Below are experts of layer 7 (counted from 0) of a mixture-of-experts language model. Rows are named router (the router's row for the expert), gate (a neuron's input weights, with its number), up (a neuron's input weights, with its number) and show model dimensions 0-191. Each number is 500 + 50 x the weight over its row's rms, rounded and kept within 0 to 999. Numbers have three digits each.
After each expert's rows: a language model's description of what the expert responds to. This comes from a sample of Wikipedia text that the model never trained on.

# expert 48
router:446495453509525540615414514536506499533476405467488458457461516509465547524528613500567504476526395536526459497353581529491448469434526551464430490446524508523587559507440607474526466493530532579439606400524531438387586501502517516455441563466539519542544520451474566466503501485533480541463481475578454520495592541483455566474423544527557479454469443427566569511417544583535559583488459565494534489533547460457456476493542562426507517505438572587494440531495446502530428494503584462574494571521564477416435418473444507468528562441528535559555548513583537494472536529503556510
gate2:483460439514507436518414498366520515442575464575423457539594488495511549574514497486573531530391451492484484519489610476496551529482471504530498518465463529468533495519454558533413636504542468520502532575527539533534440488405560504481569505596468491481483519475514528532508562489543533608531428465405478584466556485407425570570485513525413528496534491557538617445485521411517539448615495441502494556492431506553480474493571523520500627543480584507405473457500521511451496610506536535473436557466535473405441509451382511485406507506480488511522555449506534475480526461493426500
up2:493475504520555528493525414569484555515520511502448672591366567519542468495391548535528556407618537551509489521541436510502483472535548385515457419481494538529388516492499397483550495537466484530465453508547581525458497382478440424477464501437477442507495501549499405534600449468537494476470492479546480524508477506595521489507508547484483490494496487397402466479500400482537472443452498476586469473613536442563609569481432506476523536501508412551496496505498494531461460494449505433465572445439490536529578552551560479538580495486510523558486400524557484526447472518475575472
gate3:539508448507536635427548566452582483459578441475444497392404557556552433401527597473589481543502450468405465459437445484430548493529483466507546470495499527557523498456484442502613463521499501464518419579510469490505515416477433420538451537496542508589486557539469577556530637517464501475520509521582408453403561485471415487454499490496460452463511427480432545504505481508527468598466479379550467494461437503462533541492478511481503418473563576438473525529499531536441485485520535511506503480427399564486598551562435437471567469516519532487416491533466505536507471491580486435
up3:602477461506609496543430454443444411531457468590586516603517445467477595636475510502475508425386514478580526412431520530471500507607527492517399477535489473537570530540518445473435472583513430421495609527518537428487498494432468556569479460499490489490551460446498429571445391502540546493434503507448582535504552546436531562537514543507468456514452484534539466494534461576481517546467449455447471388485456611618498542452481493558471520538474507483499576478482448429467513516553551537481518490504490484588424437452527483568474547448492472476565535481459491514574511426469529551
What it handles: Line breaks ending an infobox field or list item, plus list bullets, field labels and headings such as Born:, In office, == See also ==.

# expert 60
router:446511492492511527459498460403541490542425452446560371432449598531473512513529547511541491435604438532577560482459475376513488465421503467502403590431439620452530474500458525543585453548607565544435545488486492472376555452433553487427444530473521494503540546461428532479550495451510515514478456481534385490512505464603468532485493572468437461497612490494523580555476577578439530488482456559458542457518494442509516405485582558538568513541403508531472465458452472501541476506478534497554498496563553511491449447447503481481544549427531497541527554567491499515431557438538536579
gate0:498487527517580490435504548542442496571498511492578467523398525594384490471499451497483499498434526617457443553523529477558441464477511455525549575515490464464604592458400533569450542486454554448504441489427417482544522435540528505439483482553543442490409450498556430610506517537487519497523490547497582483565494575561494459502456553542538473529522563483474560475440521578557474531403442566479426540484478544473446494485505656495520590453472428565489464493484499470447502516472562560474543494489456499439511523448433508486546508491624519546639548428539535543420502486553488611
up0:487479461467424617547517466483447522460545466432404536523562434445516436539476530437495559502563501449457563511371495517427553557545516597492502407428470590528473547478505467426515554520518445525501488565548512555512509516486444483497526537448397542506629508473490487404505499490467495523494519554492480525511483480510537503524517451532378584448523419477561403441595566525560518545534542479467563481471536455465549520464514435524561484559608600408494500514487476517460429460430467460519455495480548464517533474587500506501439469539351529458414462593524492532594401531441487450
gate1:550504516473517592483496541446489493539471532474598448502400501540520601489476472524568448492580424398501533522417452578525448582526461500426458530483569580499310482409504566492498475555518391488494573511505526466466497542466409520405479542564534539489491614453466461451554476439508464403533572463531546556569524473540480538534480498418489505533537575553459515623517461470447543630470507507521449451580503530529464563480553503509470397538497530474540440474538496526493563429583557462501480528539497542570439538506529509548458554548496459561442567500502538465460511560517485572
up1:524470563476474451525533468552516509516519562443480526486475528468573496422576440522484535469478386482490474481523541494496480479559464425467539531532454502582447426594475453538509515542585497529446510440571532471599534520560507497555483562559434480501495443522453370501473545604409449514475585495506524549508527461536535575502565492512467547436465432540448414466485491520562606482500494613564600515492344634459481497479514510405505482434486527502487466492523524549562551496496432490489440520459536483487509508548419495492477571434407532428528411605566502439563403417509542454
What it handles: Closing pieces of words after a short onset like st- or b-, such as st-ore, st-range, -ular, -ious, plus great and large.

# expert 52
router:470488514549580580581436542448566546512429401495520436532398604492498510455436546525532502446559440526522554481479560530491490467490550538497512584457495537493600536536456590462526484592541475503507572392523473428447522488346584439513375544513521571513599489492450543435513505518481524566499468450530485497463546551542527517550487527498524530397548560536493539534509585555481530486418434520441444511496486431487361432487481552511494508532488550569423462511447534527478509555388478472529558464460553547416492439529416474528525553458495589530549488580573532552541523450477530481
gate0:479471435503453551598479478586461436397473522523501508529529399519456566526375493488513610507575503554470448501562537626463449494555529484513476450541474571404508486445592580363488524522500573478527511558595567446493508520521526467450464535528524474516561514449499583509543503533496411571517510486441453509567560599498486395523532530524389503539563512608507508514500492531388508528469447571542531524503503465574471545576439550563563487486536433437415457538518528507574464546466514421493567444458464572426567501529513565552464485540534530464528489432530530554512571532535511517
up0:441485395524467567470413486491440435548453539498485470473534560492497488605490486422499588505488489539529494454519422489485423508471491460472487502428397562392473548550465426496533507549510519511509444571557491566396423456506516453545478482512458587535472466594448503581570482502537635485482514612463463489473453398449533583496444553538501560574472572491480498480575557549528577504432531509509543477480427468565522509521512540444512430586436501532537423546538453511493448528439579583484547596575499526496493474528371424554484484441551462522494505424406466489472445407479518482
gate1:474442427514529484571498543477595476478450453549501505502486478523531475485447471536610400488457357422499543466602436518535511464472479521564545484455536470565586387423473469513537463479470561473539467448503461473501518553491460531487488502463574531442464424498493581526471516492452581463505401460505533508575537562529504552553487518349430501517559548546498426585424511492556522417495501423499434547424508546454455483612484470437496486521551641574509426524412535511510540405461544536470512539563501522491584544476458486552486517499525403611498502514554441591454550494513498530
up1:549471489479528466551502455484507481449473537546516540437555512445458569461480597559577575514478509572548514525517466516539518463584461429496420481507558508585581428506433497553505540467499499528491548451472521526592433561595555520432511463452504583510474420555485518588503562471545430476521478500426535534442503498476386556524576485500542401505580593471567470472534429500512481448607473552436478598491414461474557577515478480468411548589401510518462402473406523514490524512476517470516536513504537541579535541580458435452433470572613517553472525522536538562562469415534447411
What it handles: Word-internal pieces containing h or op, like Budd-h-ism, Samb-h-avam, T-op-ographic, self-op-inion, and the word top.

# expert 59
router:492452556507487507597480533490533508522435417482494452447433477539416524478610627506577615443540449531519589416370571435484549395415489502447508531475515590496488504490433593568515478547509486511413513415551486391446555477481530475384474465462513546537496498435512623476479563460531513501489490436566498459520593576479519511505479451463524552494539462465541489571442592537502540601486500601498447447527518457496451440470534555507546580568437554517462456537484452492548412578489556462535522541535525547418431492450468495513553554481536529510498488524562551450468511457509482493
gate2:459546495487487526546548569533501520475517623533504552533497517501514495479451644476484513572472504551513591438531531440511534481484460542522529520486395609488524523471529493527545545455388480604503433382524512497392488410471416518487581437473459554501488489604520584491564475545492494531475491517526512523426549489560441462557486568480545574548524545517461392478504454522481490497471514573541539505457455384494485472542475555562448549421497430521476553563428488514504632567569476443473574460472541565574500475471465413472566533428565469469454462545509481390438468530486578422
up2:412425475532490488486484453473595482501427441422454493421493531433487537481481457503540522434489393466443507554558447466491478474487439448388498482507521493506474447457522414441378440573612525452564542576496532506527526470572424614490441588485535502433476491470452491526467535466508542464511454510479428502493510488516543493445491454520499337438548481500475526474567582444557530558514469501464460502552546565495434479526460448449514524490607503553565476541482537514587424578512503586501418593489503477482538537551434585546479531626431476523556594486438486539466501455489400559
gate3:504484541496484444444474424618503527427483561489497530559499447578479537572467472550486546534576554477546509510465558445511538499508566539505470473545469455533493523499495563487472452457498448571528529476538451442535545587533522512534390505564446486486474541545510466446503470573445514414594499596419576485530474457482541535488503503496547513600487592550481531525555488466493462609451480596492532444445646413433511457506518584510512350540444538483465446573447540502427370518494554553462523517492519463551518423489440419531455606533561501482550461527467520572489604483602469455
up3:507445471534517411452438533534444499483431486558579540508554355550483611540559501474517518489500506505534512481422593588451542515472534522410461689545531555520526543453403478424543402466546580487496463553473512457487524536493435519522501465523434472498464415487477473523524419471574539462585490484522523477520548501409536552466608417516547448499437652466610513494522557505489533447489604535509462481496545576455469520453558495558564465524502526439494499440497437543462444488529608477479466502582529451531483539488429482510483510547584477524488502586514444497485454558546526459
What it handles: Line breaks ending table or list rows, and opening cell pipes of the next row, as in sports schedules, filmographies and election tables.

# expert 1
router:469480533524553520516505534513544424553371410511507404470450513559406536566526574486567588451582459501607464505494523525463457460444577590432478588457517589461494493555442650511495405511578511528494507477517501477461600470464499484400425472514533549625543523519505514481492494430571472533497443500517504492463535542501475486540487501424522570473543521517504597544493549536462521585485568571479486452527584427494442482500501427477521579585428547515437519453459433520588526511424518460517551516535511500434476470445449524519472578420588528465519516535569446509508537414493577569
gate2:543488572553500493510583423498516522518503391435528494494358466600557504553521619486450553414460615556517502616454482458323526495528538543513444441493456474541526455469523492514504469488544501515516516442537496494469517552361472483499474496483506562537494416464405442533598496489526425516573577457484487540529520524483393498507463529510516508555490505534473562438516462375463418438446529538518505490488611511449523506600442521486462454554564565548396490528484516539527571473551463455524552538489509475511553506406487499546520516522522533576486506438464399424546472468517466551
up2:502336411567547534509535503430440391524581585521456524498550533415446510428507413530505444475533457432529474366499465490515529508510515504487586492541520435468517493474515506530367518594545549444457475550562472513503437439537507477460529463430469505442397603548530476506449551532482528560553467571548422600503534467472564415506556466443569504456492476587530512526588506499536642524566393441562486496552508609528604467487550536516544525468547438450486454497522441452445536483457504496559449527496459558537447469489455498536531533474454495436494474509511540535543471519461537498
gate3:513516497498508606486504480488419493489566547508606382483480519466466576545479486478489503452521550570531400441446471516488453446430469536489518522500518500541581422539590609460422461545511453571506507615495442407572523441431479490501531478493523457591506482447494476448397461452531513507506434491505484489517547497496424509439462440610510497477478479510461517546439514400521405501541476503551544518421398480501418540462485548581486467490420596573581417473530457589535444415453556502504581448520554479470577440598484555464442567501505515531554560503483546464568426459525554554
up3:502493458447522414618447495472554538465552434443427655489559413469535448372463517523529458508486497394508509494470487519511487482446426521577434475554485504546495446422473440469611522539540500496485505406494491538457492496390493557519509492438468479374519593434492522634552504503572492494508465470424555525532480484514608466591566531492519491508507515482550457580470499465396531464489536532426530471523530539464577529572632509478536451472571515455508492501478462480450485552600441492514442474555455549565506494453569436458516446469519470433521443443475513467534565481521391509
What it handles: Unit words, months and separators right after digits in measurements, dates, tables and stats, such as km, million, 26 August, 80%.

# expert 50
router:502449486502500549515489470475547459472485457449515411457532521548458620562548556590524499465548470547548515417381510446477431474435465500398490465418473577450567531534485540537525392566590504492415535464507555448442593439457479522486414528457499547525562490510494567440495632450585443609505491433478435450553557525540504493450507522420525494453616469485527517518462567523464553513496516576419495504496561455510407461526486517529572596522443512530419428584486455491482478516482551471491566498488524506429508470465499520483541512413513563509513607513587476464505501389602492454
gate0:542491542510553499521565482547625548534454458510474442478439534515460503593533603590460461545493537451567505448481500451527479590601560532449568481451462488512489542464466511546506501512524489509485516535523409562539521584519409578432510473527479538597509500432458575461493529524514479545484552478531547436591520441476572513477537485476298545535518425545540572423470453611500530486488509578469611461430462468506535593537454504552517601455396462531427496484585543473511499409489584495499486504521482433455444538512462517503487521495499508584601540471485515541587522472533588488
up0:471562585475497556429450451541515547516480439529549427498553498474470449525421472498460471596497517503534411367460492453534561545525458423461527546448470530412477537475537546525482433481434476569490539476541473474603615553458467509459425587471519549540482533568490530572507482479470494485516576435491571450461520536464545445434525533472508373437487528491591464513448606430534534524443470498551474496477533488572449454509622459523475439461500458546533525468574473479519437524517430518488459498555500475530407531494462435570434582495518330529470616474412443568436473501537509486
gate1:471487515524439502494546465532556533521586533454481482539559518486478459483525492486577519485462485503431440541527492595414537550499426458496557487496503565432473609474489450540431475604516355452600618469478552463469526572521491458504466533517413520496564592444465380487523534501555394519469488388459444557451431576549609450564474553527467463431600518504510540541633459512558478459508416421533458515513485470459539466445539495551500508449486539541491481469490474556538473527502548455593526439519509523412470461503542415486587568437504504519502508544560486444517452498550610545
up1:564408532527461506462401509526489424537491470520481445473413544531517570401577537505532474480510461517444605553489499466543476564517569535554585613518482486476541570431516484516539408572479511515499565568490524427482499430471519521516526505520457398516480451473479466444509405597538516536442471559478502485586469517480461490490480510538642540543470448505486535540512445540523417510509540539458482531593495428431522467474564528468513426444598407538420537522461518466453480407589480453602529548492434486417434541483553623456508448483501484551566603495487428557472528559485402494
What it handles: Word-final pieces such as -ide, -bor, -ood, -ial that finish a word begun by the previous token, such as as-ide, har-bor, Rivers-ide.

# expert 54
router:541424461514533514510464490408589463559490501520492415455490551544416597559556557506577568465488393540569555486423566498451480506427458521513458569487539557554537543468407533565566461591501528577440616414561530421457562511475473466457453498445490510497529480509456525461543550494584408594399446499470448443537479518575471533490551567497446513432530454484585558521452519540525555602456430577486503436587484462506493411511552453518583508519425535587444497513475446478493498498480509440598537440487526515479499477468498504472491591432595545528555533587529434487518508454519514522
gate0:570481529540475513560534480458436444549582534457546471523483580571592433545504525506548496542563484467575518451562490526443487578553479523461403529547544477479474596467488589453448420482562564526478491511560540398521445521533579482526565517442484416548460534482416425537511402536552545482559489502503591391498495479454487509514475502523507429526593541612362419473474520574443570586440552510529582523516494573515501448540475522509560471606471565475439529529493505551475503519415441594497525484418495580577489571509550480543431492535507553480458557591500550464499465514554537485
up0:440545487457425457447561656507576456539492439414508514523540468489437448478465463436556410474473486438419491563500523440534573526431381514508570465537503490474549581583519495442491554477396470448441511521412533590513542554579430534487513418432538585462599574496432467529462522464496569466522527512576463606498493483545491528498521468510549567522466525479565515461451406520529486479512477492587486523515607517466452546436487531528502477460490564426512409415528460491538461433576477446444494467460498487470463489389460491455372552552548497430442487532595512511490528514470488521
gate1:532456530553516555587541502459500490523539454492429507569505525544476520451440633553560501505483538488488493469569429390474540477495500530517465573540508480510576502572495519536478538528498477475497470481540483531450471485478581442496511409510557410509377537454433494578562496412540506415574492557472429520486530512521503546516468626560523438532508475582553542537548590550393433460565549553529563497502456464482584558590473478544521551476481482473488463549489430533495461469567516624539567514516476487532532427440481568496474494365376565445437450586375531493487446495489501569
up1:543472423537441574502591409493478532511547481521341494477583498544447534438513485561473500506528518472516546493531445468514578483496524469473524526524538443466503450558486464470506578491523415495434466474582467404441393467438562345495462447439574524515481487457488489487512459445556514420491536518485438487496491527611469520481508544511517466493477413496475590450498566562499447474541498543499497383389527531523539500649574460578496606555432597547542539466466453509508456397493450539455581485533528467503535462518524474491439514383534540493437471593494551441532445479525543518
What it handles: Suffixes completing a word, such as -ing, -ation, -ed, -ical, -ity, often inside titles and names like Shoot-ing Stars.